config.yaml
moe_layers: [0, 1, 2, 3, 4, 5, 6, 7, 8, 9, 10, 11, 12, 13]
init_std_router: 0.029
lr_router: 0.00047
head_dim: 64
vocab_size: 31200
norm: "rmsnorm"
norm_eps: 1e-06
qk_norm: true
init_std_up: 0.0156
lr_head: 0.00737
Below are experts of layer 7 (counted from 0) of a mixture-of-experts language model. Rows are named gate (a neuron's input weights, with its number), up (a neuron's input weights, with its number), down (a neuron's output weights, with its number) and show model dimensions 384-447. Each number is 128 + 32 x the weight over its row's rms, rounded and kept within 0 to 255. Numbers have three digits each.
Before each expert's rows: "mostly gets" lists some tokens that are sent to it at least half of the time; "comes before" lists some tokens at least twice as common just after its tokens as in all text. This comes from a sample of Wikipedia text that the model never trained on. Tokens count by the router's weight.

# expert 0
mostly gets: " —;", " −", "″E", " MPC", " that", " JPL"
comes before: " ", " |\n", "0", "1", "2", " —"
gate0:131121092097106166142137147135090157085103137120131143175131145159120146117129159162118111094083122195093106118120093156130148084130144103132138127066099120120157131109141155103097141122207148
up0:133126128150112118159113148080122035133142134147140088137112137157119114099207140187167081149168103170165130083078148152134126117164117189116131097146132108112064126137147128177117125149202092
down0:199151114142163118110157099159116152083133171169116116117143127166149088092098129086113118163091168099099072128193161104108106130131116101134189126039130146167111141152136155201101081123163145
gate1:114161172177134133139121161133128153106161148127163146165090109191039099174137190138126167125097117124098099186169141110119163158089124132093091104130140159148110180172149116175111106092157116
up1:131146070041125132046164112079146132116090085150077104118139131064203152089110062148126092118107133140198165118134104138112100128146088058174143155120119111060124090064134143069107127098152170
down1:184129138140174185123183175127139138160133132162027116111083120168070090138045117131126152152119071203151142131185144179123100121066133101144145115145135130169127179136204158097145074119154148
gate2:134127131171122112157102149124103097168083161109124097153144109112131166205087104134094096166131119094153142081098105119147116155167107078195117096116115187093103122142170103133142170139124122
up2:128123160125129119129124166121061164123173133140095071162154016122096133115153160155150174148186144168148159175129136185153127109139142159133101165178122116111166081144087173105186127098137137
down2:078128050170099080159131123124157089117113198154096173145152112147191112123115177149144156103103109107130073159123120082142113151121178129125176100155108152147110178117113121159123145153206145
gate3:121175080148095086143124166118145062197175099180133165136162138129147141190186105160129162140106100100077159129142127098169125146106165144149119176169153100134052120170137145082083162141119124
up3:123147104080136113119112139066041167100158171120063106129174116109106137204065143161118129113080214099097096105124144126128160063105129148139163139080131107168125134172208132144167127122101078
down3:143117098086133150117199148175155141146127133156130138082121150128090090147135151167096096122153142092136125109096119108122178131087179150105143149154149079129091149140077155181094136127097132
gate4:065137079118047141102178115171080091144018091145078120126146163123096119138108157173205181086141140093089093087114142154142168210093112160089107105145092091129157147172116144075135101161109100
up4:117138125129094129138206105156068154127084151117033133105131150131067101102089154145195126140122140150068111059097147183140094162075110157132096093148089048116169102153151145092118109122128081
down4:143173124153098122147160144072112113145149188122163154117108119096136139118110096076125117104180115144143133191181100167105057076065186093156168170144182085143117141082134135098134176102131210
gate5:100118199080149064125130165100143065124107125161102145146182166136154144148128123136124149103103111137133169170114130116137077099137126091143105122096141211107126174140158139151175092128133103
up5:115096131122143074158109174134132034142179075129173221114109097088138123164070141162123136148152153085169094153128102083162131090152089082117133089079062082060143149168130119152102113129155074
down5:152149117128167094180165143044125082141142160134108111087195121110098167139114068109143150115158096113127119148126138170062129179111144193168086059114094139173190149138124065148166137098105077
gate6:130104108128116102106103077173157103097131153144090120099145145114114128055124096115140072181121081166125081128161155199193092125135136148111139155093082133124107185183141098135127121158113172
up6:143163111112152087156110104105091159118159113078146074133133139096066094130126117075050140101201116093153165176088159170129097104114097192075110175147097126068142134100063127160102168089084161
down6:128123169090185181108129139135104137185171125148132158109096173138038083136110097102112157145114141108099170141108082124153143114123118098004108133146114119111177150181151073100153088095095099
gate7:147113168112062095182130129165080124149088115141171093170171207150132140083184124136127145150115146107165132144103095155131170109137132165103127105072075125176158094133135132108099130170089137
up7:125124112165188167073110118097133143102161164089092141052087044100181132147059121124151120124143095167062116101151132077116090152125146094178159141164173141077115142125138121123137117068173111
down7:160187128121097144135158149151107134166130134098110085096060110132080151134130137067120113152121140124154124132166097166109107065137116097055215136154157117107169147219163163137132089100139060
gate8:201117115094123180116145111064130173100129144104118073135121159070122123155092110117096158130070153165168174116175086126147126143104176154092107083137086148143166145134136143094135170097153114
up8:064146093138143078152146100166152089164093144197149181154125107127119097100143134131133120116143098078107103133131166177152095123175125096182126129099140160131093117161118099101172093134160178
down8:198123128189145062122111158124081124158073081156195116096127138157142126149178119081128078050141111125149127130110215071110173156176205107108113120071151132189106098156033181102189184132116152
gate9:194141128116136167220125071115172113152118181104139154130086154171101108078153148099093103099157124172162113163138120172107147148160114119130110115159165114099214141119111142125114128138137160
up9:091150156126107095022116164118092155098124076091118127151131101092182083160120154148127164162143129121040178093097141098120117091115106161143128185117110118159075123131127120103127126159132090
down9:203196101112133167073086164136101118082118116126178115118085147093173093131112120166163121101193161119147142128135165134182089129148138102153091100116137119098166092134119114135160135133082123

# expert 6
mostly gets: "°N", " =\n\n", " Location", " MPC", "See", " Coordinates"
comes before: "-", ":", "|", "\n", "=", "=="
gate0:128117117187088111143147168143114182167197137161115124171169109103154127163129140152153110102075108131140105156147160143181159133205146116119118145188098142183104160122089095108074143161140132
up0:140121093183135058067159094167119202160170082103101141147110168151176134172176129066149118103163089145113117136094136114174132165138073136165113079176112151120132162161110139145085120111083113
down0:144109138109082120127170119106089124143112049111078103139092062132168110103115165138069136155128159103134118101112116111137133143121126101154124048146106142138107107164165140132143083118135114
gate1:108184120147146117137122158122105190148104135106066201193200162109118167151131142199235102139130079155182131116113121135130091151140098148134097125090164171176111085078165119152105141139140192
up1:122178122140164211178123148113122163170151169112113139174181166078117174150125148136222141093099094178148143129102121103148138156132128125157107143095117092167162158104147140151183192101113178
down1:176139173151145078174187136114137110145103104145153099080138143142109136177142161110119128164109115168107094112101136143142148181140113112145101174121181184110163108146104091132123118155083108
gate2:079152147136055138105139133084132120134158088113068111094089174115094068123083121135152162146142125136080139125098127189099075177144070098140084140130147139122148148139185128106091115106134101
up2:119134112109064103148160142088106155173171112127027083080133169151114096131130119086148155137183137141130171098092140147116100130118125064088118109163087175106145165144168116106102121082092139
down2:114100118126119107149132079121106134075151139106226141151108173114118121159038117116112140091161103171125163149130133115132180095118168097140071121091118119162143120118169169172111132106098168
gate3:117128113101113171137128145119158128132123109092115091168090111159057118178079143142140130138099104137113184120094149095149124116144130081134117171126126077154083169141166153113150159136171116
up3:127166180057132119095184143148144101124139134126088092129142155126110149153145098135123118090134164158141149070085161161120104100097072122161158167114140076170095114150105153118142093175121046
down3:102115125082169168156032128082179147116158117173112101115123151213106126112146121183132167116122117077124133165204149165207169071110179128083149161088077087113144153166116151130052127158097043
gate4:088076139179184151141097096136077125122135116116110195161130157139069120143098095155098093116123118140075156158140137181102155119173119168159079153132152180160113124136175171122101118117118095
up4:110220066132066086135187173164168120096109099129083069129143106131125125181125126116180097152084105104152160081136100093162107115130121105149171080151092080171128135094070130175143118165114124
down4:120138152123107129112147092151181135109176139149114094122175146155185118095191163172148110131063158071140174091152091161109112144096144108157155183122087063182142143134184108130121104122173158
gate5:119138135137096160137148154157101132139111119107111151158122108140068165094120151083133165169015117145127136107105153155075126132148114085161157101156035143166105127176102149118145132114102103
up5:158129139091147105142118131154100114179175138075085115090101132107103175103195106120078140111100146149179159082174108144099163144179094088127138110148070136144079135126109165138131114131091126
down5:114099169159112085154128068163149117139083102087204060061147108070105119168108072110156133078133120148142050174091147162089132120161126130162140103109154150098109135142128120163139123112094155
gate6:135089175157123107152145179142170150138115085169097098109133114081134115140108143113199128157070114101129154175154089126128179086107180145160146197146119160120137114169114157119138114098184140
up6:110070135138137133143159127117135075173117133130124121157107116077137112095126156153157197087150122119129166125136131140101117101173098159144111168178129194179113080162093158104181174098164147
down6:104131080152099080117100207106157086121195163122153182084150135091105133120126107155164127138181141104131153149107177133136126128156048130127094125152094118137167099113129091155168146088161120
gate7:151097108150104187117139169135102187194103120121129048212139150122148102101147147114164182101146104094118053133144131118068159153124101190128123177140124084126182073117141118154121141105110161
up7:160163179111106041066117131098187105174174151095143176107076111142123109100089139145163025120121130194153197187159165151159093140179160087182039110150103184025142198157122133138146158164137078
down7:150155187106087162152117129101122142117081115094092129108059175088143145130116100108139123156151149112095116098170126129094164125144157115150116117130111082149085081128173099198097134067123145
gate8:152170110095115125118108087132090214092148104115179140088163162153162165164199152130136118204110099106132146145117107139127160109111058087189127104119144162109126141084154139109127121129084087
up8:149081167151106062140130129149143142105137092119119138123088122129122120117171137124141111052177137184127122121185113146175112133178090124086138107129190095080073146160181133086120058203159100
down8:159107119184118130139156052098129150118100127095128145165092133166107176096174115164100086147079060118057099099130158155164087101144167124112105133132143144095136119155158161128101170144172164
gate9:113172153106099102159125115112185175090107136156144075138128142085153125136103097113202142150119163131083137143166087125105114167170044176111098102092135125148121149161107143204091121127127092
up9:156117076153133107107122175099123123184160093147176165118164096152097168148066189120098085073147118152108131114090148111160132105070169098094142176137142141071083162116166094094140153176108185
down9:089065188120120075109125093143117125118155147145187144136130156085123114175121145149114124111076078127095135161149136133117143135102147109137155160098178134176134135139152111086130126138160129

# expert 7
mostly gets: " in", " on", " into", " at", " during", " through"
comes before: " the", " of", " a", " to", " his", " by"
gate0:170120097148103164163174149181158142158056142129147169109121133097038108105120153092064122147122082084161123131181104116180123138136084199095129138122141113118109097118136126149213157159092130
up0:117134110140132071134100156078089138113135100189123113173144150149107176173097085117085169132143144150114144130102089156132096097056192096188099132118160132112190166198164086146123096086107161
down0:126111129113150128159086163107122055139110137134167115124204166121086145189126091132138115129152123134118113096153103161128109073073137083094121082116094137200133160159096092154119076149106115
gate1:154153179134140112108129185111195146139098121144108096102176137094154199188124191130110184135162164148123137132173077138181121106123186160129102059128140111180123115142117185142111075117086124
up1:086105154090116158129135142127131186119188165214096153150076112154123108132136125125124149114123166166113123108119141117117090151140134133139081158098127134068114112144156123121069112125130123
down1:143135066119145130130171162084138123165112137182187163121081164148122129060164137129136128109142103106169143126131161134106123086116116136133130089155094168136170156139138114165114156139175146
gate2:099105144146131112152154091138155117120154139112116145158073118137160216132131185138072122148164132150134102143127161157115071140145146139079192091119143112173065066136108149112136065112097116
up2:161087165159158142147136141177143087134093127122130133088136102095175159163107193094099146139175158139099136182119130178145095147126144117098165109148155105216090084173082149098130103120106106
down2:116129120095143108119094138120118150153076128094130164150152153178156175085147154118097109190165172144099121090104072158111176120138093140078130117087095135095100141174131173144111123111110143
gate3:112169163196141160134190123139137126148124089195091061135147143142066101153103128144071082152135124137112119093086145137130095064111136105068119166079144093160093132105095164094145193116174088
up3:131186142106103109075194120098126056147069115112130105166154104160160154113077122110093175139137083133144105096145187110174149061116083129138120107172091104145135112169125180082132107126136152
down3:143137102120131134114130178148079155087121128158191141105160162116092186153092146149159133138113162142056082150099134134154175123123118142082164119090142123114091096087087152151108136086147111
gate4:133098119109122115158069116082068136148109152156083124167141118121211139111133073125133116089126095156051101140153070124117121171132097120085149176161159174142097127080153104088170208179055100
up4:071163143170138147069140142166124106125174133084144118084111184100089154197110148155111137140156152155151111124114128109145104140138111090150069130144086122126145118147135133144133135103198140
down4:093084137166078110088122108127121145143131109112084146131113126094151126206080121103103095143119150132098141056115150123097104131104098138090118095141113113170159166159129147105100117107076132
gate5:088130199171115156093128091090117188130099136082065138102089109160041123166158115202109101098101109164129197101140094099129180183072105111143051126170115095110101110162148170119204132163166144
up5:175192128115085148114112066106106095147181072180190124135110125126151152103135079080124146112084106119122098153094084152130122104123153101097191098132126156143170133150125120130068087071115098
down5:124109074135140133108169154148157139162105144184095136101115230109131135139130120104091088157138093118148155130174198116114104066133176139160148147124137118111131102130082133120150103167153162
gate6:091138136115142137156125083168145154178137154072130104074095078126123189095084159090146170166140135139141124123154100094078090172180194152155102134160141117097145078171176104079158182123135026
up6:101103108138074115117160114164219076129106109136140138190157131169066055148081108107069172131042116127106106132154117083133119163158136123165075106114177139115077154143094091089063116098114156
down6:095195131141188142119155122139064171174102111092110134124095122092113132134137070129151157093108108148174130150103148148067139169081079176135128066126150132119160113137107143079140054168141131
gate7:165135137122208110079087164101162173152112116095083159123162077147111114134138148214111103155116174121210112137085114151118134121152140160145139106110104153113096125201066150123108146143125122
up7:121103081193105150226169088113124118127155186159115147102130107099150115170074127128127194141112121126126126126191113150110100154139195136195121127160065117164095127141101127106133145087085131
down7:072136116100133093085073096089092206127094102084187115110155094123138150167136166133140129128060119126159135111131131163122123159125101165136155147114148162124208111093180114159160127128117135
gate8:135135081110157133158095113097111098106132150127107154174090132144150095121149165196146167095104108087168104061081171091121138109103111087114149133124140110116095169122116142110117116137145123
up8:087119106056138116160109147119108185118099162108136171177115174165121134133105131081114135084112049128095104079080156119163120141093089141104120100096128133079132149123121087130155151171118150
down8:162171077102126144110086096102123118147138131109162097143169066129235129102114106113148104151136120173159123133133084131162145125139097100145144115115122149121175130078085122084171145175070161
gate9:124106163155137111134098107142146101164164146108118183102176110124192130092129169174069183142120167150145145099127127188140110144137160177108121150147137163163109142154043180079125149125120103
up9:134122113155141052170125142119102146193108162167112163121142161127159150105144159130096070119165151126117131118164096098074125102151128131064095057174160153117106147157104145162050215151125089
down9:141112152139133160141094122111132073109081113131138139181132117154199093138121129129093118118114062101108134153151131126116079086145138139104105116084087129164107102104179134060108133101160122

# expert 5
mostly gets: "|", "The", "==", "===", ".\n\n", "===="
comes before: " |", " The", "==", "|", " He", " In"
gate0:089124139138148075094129089102080142149179117089113159136140104168146117097071150105115102103136124124090193145114115098112137134169162172092130152145129112129127080144128192185149115172128137
up0:090101155139175105131130132078096157110106127114165150149095114150169129120090173167102115087059128158113186145121139097120139155117173163093132111113127133131147144098105171156157149162118154
down0:121094155096067160098143149108126105128127129126110100167107110142135062140158080045108148109113131130110172159142130142110159118170128125156127151110188114112123172163133081183122107109180112
gate1:103108156086146105160120066151110096083094132167119084062112145141164118106133051115165126143187149144166164173106133141144154112203139118128102092114110148074158119067141168141131191116119152
up1:136111136076118102132085068086107138080078119096136131108139129122179145141104098053168162129176111077170117133118122148163155149159118131164114126149098179105143126091159150156128134155157140
down1:150151137171096095158158157135109118162195090139108128123111089146111128125171143089175144065113163109134183172048101136096109142141114148116142202094142097093123145123102142110067133181137109
gate2:165124201124129150174104085082130082102107150143121125110092125118112163091123105155204129111158124075131143110121109139124070112148128115148109097130105120076160092116163123124136104174048121
up2:158133171164121143131159110142127135109111178139129148087100142108163116141146096151136092097115075128118132172111103125121026160133144125139097114078107161093117066108153089141127138118089069
down2:145170181110131173111133114159181056075163219151141150178143122171173101131163128100094155157167134172090169127117110199119094183120122149122112165099116160161145128100185102110092077142146152
gate3:141101110146111137144148120174110164149194158129107119123056137140144111136144100136161069110122123105172112112112151126134148119124106076125106111153147112124132105130191159122195192141125112
up3:130191114091181182160122120103079161105158119188115132133108128186143170112146145130136107110209145098130066124149101089143151142104096123115104149138104163138068116130184173146162138101139080
down3:130176084110106133140122142117125105126109150137105119184142086137119111149086154121112148134126132172073140169137043077190197114071128081140099138133103127129110122148091106089119104108169145
gate4:170077206131132085135129125125074090109118134107067115115122143109179159101149120064101156081143123101090136121183122183108115114097145169189137144112072147112160102141093163104135124146104160
up4:176100169125107087133134151128103121128191134081107133152088109107133168031121104115102121115142148120077130087134101102076088142106160054126139176126161086116158151180171129162143048145163099
down4:096156127151143146145160089151103160117081115150142031120152116129187110162147124171108138122051126110102139165102124120069147092131128129155122109138158127074128164122184186135173122155130106
gate5:132124127097136084151157155065135128111078162153137145131156164106121163131091156121138101126074139079099135154141120163135143151173116156130178154129148198116118085156242080122132157110119145
up5:132141107157159146154109164143174130138140123077115125156109158098121160152134209147081141130101175115105125192130141123158120196129128134144109118102114150171075141114128085123107103069146062
down5:130103108158165108163122122197127127071114154133216143144135120138132185102094155194122120155127114102136150111112174096123174103117132100116110111163101107136120066079061104116139073128100124
gate6:137161099151147214099089154134197144143091187127158136174152162102127115129109089122159108112099071163147101099059143112120090189162124098135120112075143130137071121124111103161124182107116097
up6:134124137099118089160146129132134141118182143137117120143131145142090118136194167142137119168141081140089091153126198158140190102108097175098101106100169159076151095124165122087139137165131129
down6:099103171097126154151144164147102118096145180194137091145095091146106117113155126124099134150098062145158135103042198121137180107133130135158143117099136118160060127147130125076114163092121105
gate7:110137052076118112192142094127128094166088117145095160143154178143187152161153091134095055128127104215157142119150078086134136129114099171156095152096100071096125018084081083135161097114135175
up7:150110133108105108128182077134171148123131148127074098142155155128148125116141051121092112122144102129124174168185087163145138080089132150144084148104117124104130086117074055134155137108178108
down7:138142172100075126150087072113178132116159093138150080137159127080113143122128079108033133135160093064169134173120117118055148113090127144113162101173127152150047086106111055178114166146135069
gate8:133139052130142142152131098075093069201108136141092131140143156116114147107137150110083189168115120109149088103163130119105155164168108135084104143192127181113177095136177171057091174138125152
up8:165170106124132186156124229086121118148126093142168139149145122138091126162113138122115117153101121126108092126179081161169127187137151120117178138119093173155143074141112135179140093146131138
down8:069121140110060121150168115146122173151181124085104166186136130132117119094170115129110117171183124138105135135115106196133143131102085118112118114172123108211159101097095154069085068124111115
gate9:089135121147111133053068094142130190173089120163131196119072101123143123193145084154091164170076079108107130060074166194143124137143131131097163115198151099151137121158091130101138103167147088
up9:120073081174129140106098207119150145112095147136174105116097116127065158150199146090119095115104085130132131119145099153140105145121169152174121116163172156135095113107162102151136097147156118
down9:151083104088130153136123080112135151065084155167118077154128153122142113161125099075166082132114147132130162166109121087048122124101141090216140149023128165224126151102117183196090112140138135

# expert 8
mostly gets: " people", " government", " player", " son", " role", " president"
comes before: " of", ",", " in", " and", ".", " to"
gate0:099119177115098178177145158172148119132145160122182129131167153101148079111078119067150125068127164130145075175163153181141160114178126135121104129152186147129090097138111119166110110124135172
up0:144089161149118176223101134131092059147141112145129102083130121124164133128116092126181155096106106119105132214142084112124080149092186158079121116102159126150096114131109070192134095141136128
down0:145169110082171193105134175133127056121103070081149127117089088118103098097115116072122154137169132131146109189159106095115091143096122184163120069124160153129098105106097173153178081151012101
gate1:118102163148134174108146187116134154166133128076086116144170145171122158067170088184087153173083129098071167179180107097100128121127093058147137167188168125124117142052118168121127079088104070
up1:127095155146134191117148177105147166163131094095085105129144165149103143087181108214088124169092157141106111149158118104082081131122101074085106164173134084144077139083159169145162108099100105
down1:063140150151119089129121025121146107081113203150145115108117094118154046103086109158133130134139103176138133064096132090114168171129127178177144104129105109139170089150132160123121109181115150
gate2:130120149188126167142139181110138177074088146083101130121184125186153088157103130133143102147095096176081130113060097120089160108198098150138164122092129139069145091138119109160119167136105060
up2:178165110109113150148125188122114111101128181096146171138132122140115141150155125131086058121130130152104125131120115097100169121193128174212119125127115111132101106129132101091065152181133095
down2:104081127125086138163157156139108126058102130188114108118145047135204101129057141141151130110079085145057128128138210101159158053123135160115130149176180130098111119133110125166158119108144104
gate3:115191143148092134181105141096080116141111195204156208131123168101107096132129125096153158102136118133078169131092060140170119154163133148147102113108086121087183151172118101111130121137090095
up3:159175107131125115153089187092158059123161202182104161102123116093110081144102115155106126104134131093060158116084090112116137150152129153131098140134135145043154126144106092128145161126069093
down3:125156132123128097131122196108080094143116104163114115059099040102147140137112132111103105132132109118113073130134118115180115103153084154070189133125120140134125177120139125120171094144087132
gate4:081092085143090077137152085148110141130116149127121099118150096187147190113142145161098193128159097083152131064143147099126116125130140097172129172142166119092142186105104097166114123131166145
up4:166147178163180126168155172100130108101183127163177162136103139030113125164124105076133144126166161157112133155129127121131082150093077148061118113114130124128167096176155143132181135138174115
down4:113151096135217137172162169146142096127081173057137144107140118168104087114117157189131169128128141064099154153117135126199153125145155136163121178090177135144086113186108231174074125127100140
gate5:132130161111130091097111126105104109126111130135155103134100137104133165129154112145145140128139148126223112186113173106086150131106119126145112155104092151121115112075128148113115093114133121
up5:123130138130104085146119140121106089163087129135153135135110130053117125097172116173118121124174153130212108211105144105111163167164182121168074135121110152117111116099128126147085104160110108
down5:075143133133095185178122080103170202110159152159140136122112170104156181094139172147129150117168155100197099139144095130150138167122090108166076065192147124177071178132079158101108129112137101
gate6:158152137082136112205140153148092127135136110131147103156102163144143067110078150132151163108142153157139141146111149110125098114118123131103113121118127148152128123156129149112100158148086147
up6:181128107070113105168108171086122119085139092160166113142097190103054097142146171149139135127202104094201127128163158118130167130160157138131033124108141100119123137166125151086087166160106155
down6:137102111122119071141134089085167164128153078149148147148127170115084139068174124177118141126131174136164166154144155169097128124132131146120076116134164110121104173115143101197105172092179166
gate7:117112172160141153060107172147197163161136110058102131135143093100100132132137121159155118127127168111126149040153115138160045188177098204099119089115101082072096073120156096189147101121096097
up7:133151140112171169101108154161162137156100156089133145174110135074147118111152115193120141171092095095100086081081151099119094167115141222102120091131109085115098030134138118108159122124082126
down7:185184093174179100091103095098162110163156117097184168116146073102105156128189124131117109122145132141113121128144092140143083165147144110130131052116178060173140083150092107084151122141121137
gate8:101086146126166142148150141154154158164127138124148063055089107121154064155106132144111127131121150172070086129098091063057166125162236064120109115130117126164113172110170128087131206101140122
up8:151156096124185135107146131100125088080151170112087178194156150126075168072117125093156148104149118105159200089121151177164095172128051161141162148173118087115100124144089137121125111168129137
down8:158112141112067160139095093099187118145142123171093085105110154117108125141142137170141103103147200109138144173164099067101097087063159175119129161177173129122163179132110133117091086119148120
gate9:121171165169152138069092132126105093146099169156098150137113157151163148117149161092122146155150073185092108104138188066130109145119132114138079108142139161123165079105155188142154140150137132
up9:125145146149144093066090142157114097169127206137135140134122088073154127149107101155112102144085111180126131155095183140120130131169079194107082068141166145134099128101152169136144142173176123
down9:123110144150142087105099113101141146165136119057111159161124093085157097125095130132146103152109092100112140162085171136173176127162154181163173173102136102097141155108128175177056176204103136

# expert 3
mostly gets: " ENG", " Goals", " Win", " Racing", "-yard", " match"
comes before: " |", "–", ";", " |\n", "0", ")"
gate0:100111102154103123107114102129176145117134127185110130098164130075114104154098213129133157079166095156041143131182105101085166115145130137109097119139056119145102119088107108109145135158103162
up0:143147125112094130113176136149134119159138181081132084138143125183144110091180071100130126150121171106194107122128189085132126137134112105143137148131148183122141121111111134107107151129145092
down0:114142139119137145167173126100187120136112083172069098106070182087176092076132110093126156179111143113147087167115127142097147138074146156165130097148156117157070122225080156117052168114136122
gate1:125121162153122074127166108116146098157125100147128102186050208114112170090146167113155146089089059184118061139148130151150163143137107135140140110149124135133172111100135137148123146103108157
up1:095113218152118160081180136099124115134175098143105069171145135136160122067112185148120186139129132154068096126185106155135097138113111074101131113145059128123175121164119133155147139117110166
down1:184137108139126131114159111084122169145065150130135114150168099067179118115121130088117144108113088151159173086135112106118118117103109146185195153189142151118142111084120156147110113165137141
gate2:050069206090165127097125160114155154136145113145136062068126118098103085110111128072169148116147132158160125139120101116101115101143109115117102193166117058188113216173086139150130153118146097
up2:114112120133111089158215131168170129123158086155153120083092206144170095162197121120089150145137103120114167126159115147111069147086102188150133165084124100113081125139139130080111119150131129
down2:098110041108154122126092169128093129118088094072044111086118190097139110165154087119108164132120112140077072146120143154148159131215177206147126177073121146170134150152192124147120071126103145
gate3:198170158145129152144094110126076115071079108093105084122106129149100102157154094128104147126139206152101096146113112124114080156164122174146115109120107165110128121133158149108084150112138051
up3:133150172158145076094092122149118101115098089132089099148151132162135210181142166161042129115061073163146107124100116082115117174145122113153114111155078160098114085097167076175092119164127152
down3:160168159107092115122121219106121117120148148194147207142123102100137077123110131090094172114093171138127135137162157159102122145148135139190103120146101154118135159170143115129171165136145084
gate4:102146141133174106098143133086111094173114190156143071103175116126145103083080108117126160144113100109140181133157142163150133128071094122109147131176115164189107143160087123129159123135118102
up4:108144124118143125112166104039100111155165209156140099098131127158115116085083150088096147143101127197127118083173121114094174131098084125168127133143120184157115198087062101125175131086120145
down4:172094125067151111145154135108151109167148178124159107122130145130141145145101133169099096093090120104104119117102172147111034091152156141145205128129133152084117125126170166121077126091113127
gate5:116121053145131128166161156074156089144089144125147162131103130073150173159084071116105109130132153134106133111129133126137093176138074170181164110148189139130126192079130100135098096178133094
up5:069073128122114115130185185124184096145111131141095203115118138124140068176099082122110109145129128110071142102127128146115076147089089167120127170163129078187087129164121112098116105104090140
down5:127124101121136125186071145164137147142033133203126122108157133152179107114126137152077092133188105146192092105070156156107162161115129155109178165106152102101120125039105149143168133101092154
gate6:147118133167106147146136156068129111087129108080122109085056138120112044108155153081129190080138120146111130084130103197090169176090142099158089106161191141139132117118162139117117147172119155
up6:100132127124143126104111109143142157176097125130132133167197130091156128107114128088111082161120121130148157073153131069151107074188151110137110139100095160127098134106122127206159096124101119
down6:146137124113112136126138121209144124105108150169157129143124117083078144140150097102127093103130135100163117161095099157167135139134149138148169083059113100128139160122200130091123117156133166
gate7:077117175121135131137110121163126086127115092152102133112157159061129132178093080168134155110142118122151118104084122145105125133106107078146136118142072185163146129119115133128136178162128104
up7:123092147079120140148185190123175190141045132120082119129147133081130105209099065119136201165088111161110092146140176151130172111072153071128128171176124195146078166099136145106116121092139082
down7:131140139128164172113142119162108082143167141187168122121094127089179098174108141081131148175116115158152106165195149134129106116142133145079128133175123123146073130129173099142095116123163168
gate8:149145105166158144131093071058146164127108100171092156188127145084126133106081098129158141186085073106134124108143162162103123120073153092142133059089088137052157103140158091140106179112148156
up8:115126117136129087143117192128134137106177123077124119124133128125084136147175113180154123146162049111143154125153156128098054144118199144076104139114117123116143166165117127157073142119142139
down8:158160135118118080132093154087145119133156175134164115122179152159110149162093134116157122109194119143130140119132134069101075151172142174083138125110096120128111125162110105119141070094114128
gate9:101131102161078147159166114102137090071082129168077105092103110120130125121156174121123154133152104076114116127124121153146079146169099076153146100127129139130157150101094149149128146115154117
up9:119098115130074148136194098128115160123102132125138168107069172126132094093161173136055159103096114139154125116107187104144153144160138134129128136179132097152194186159091072100145187129092069
down9:107124123126102174133075085129158136104153093114057118082145152120147182114172174101177099156155099168146079129119147121130153072138115138128142145098136097087169126139102112073199133129118141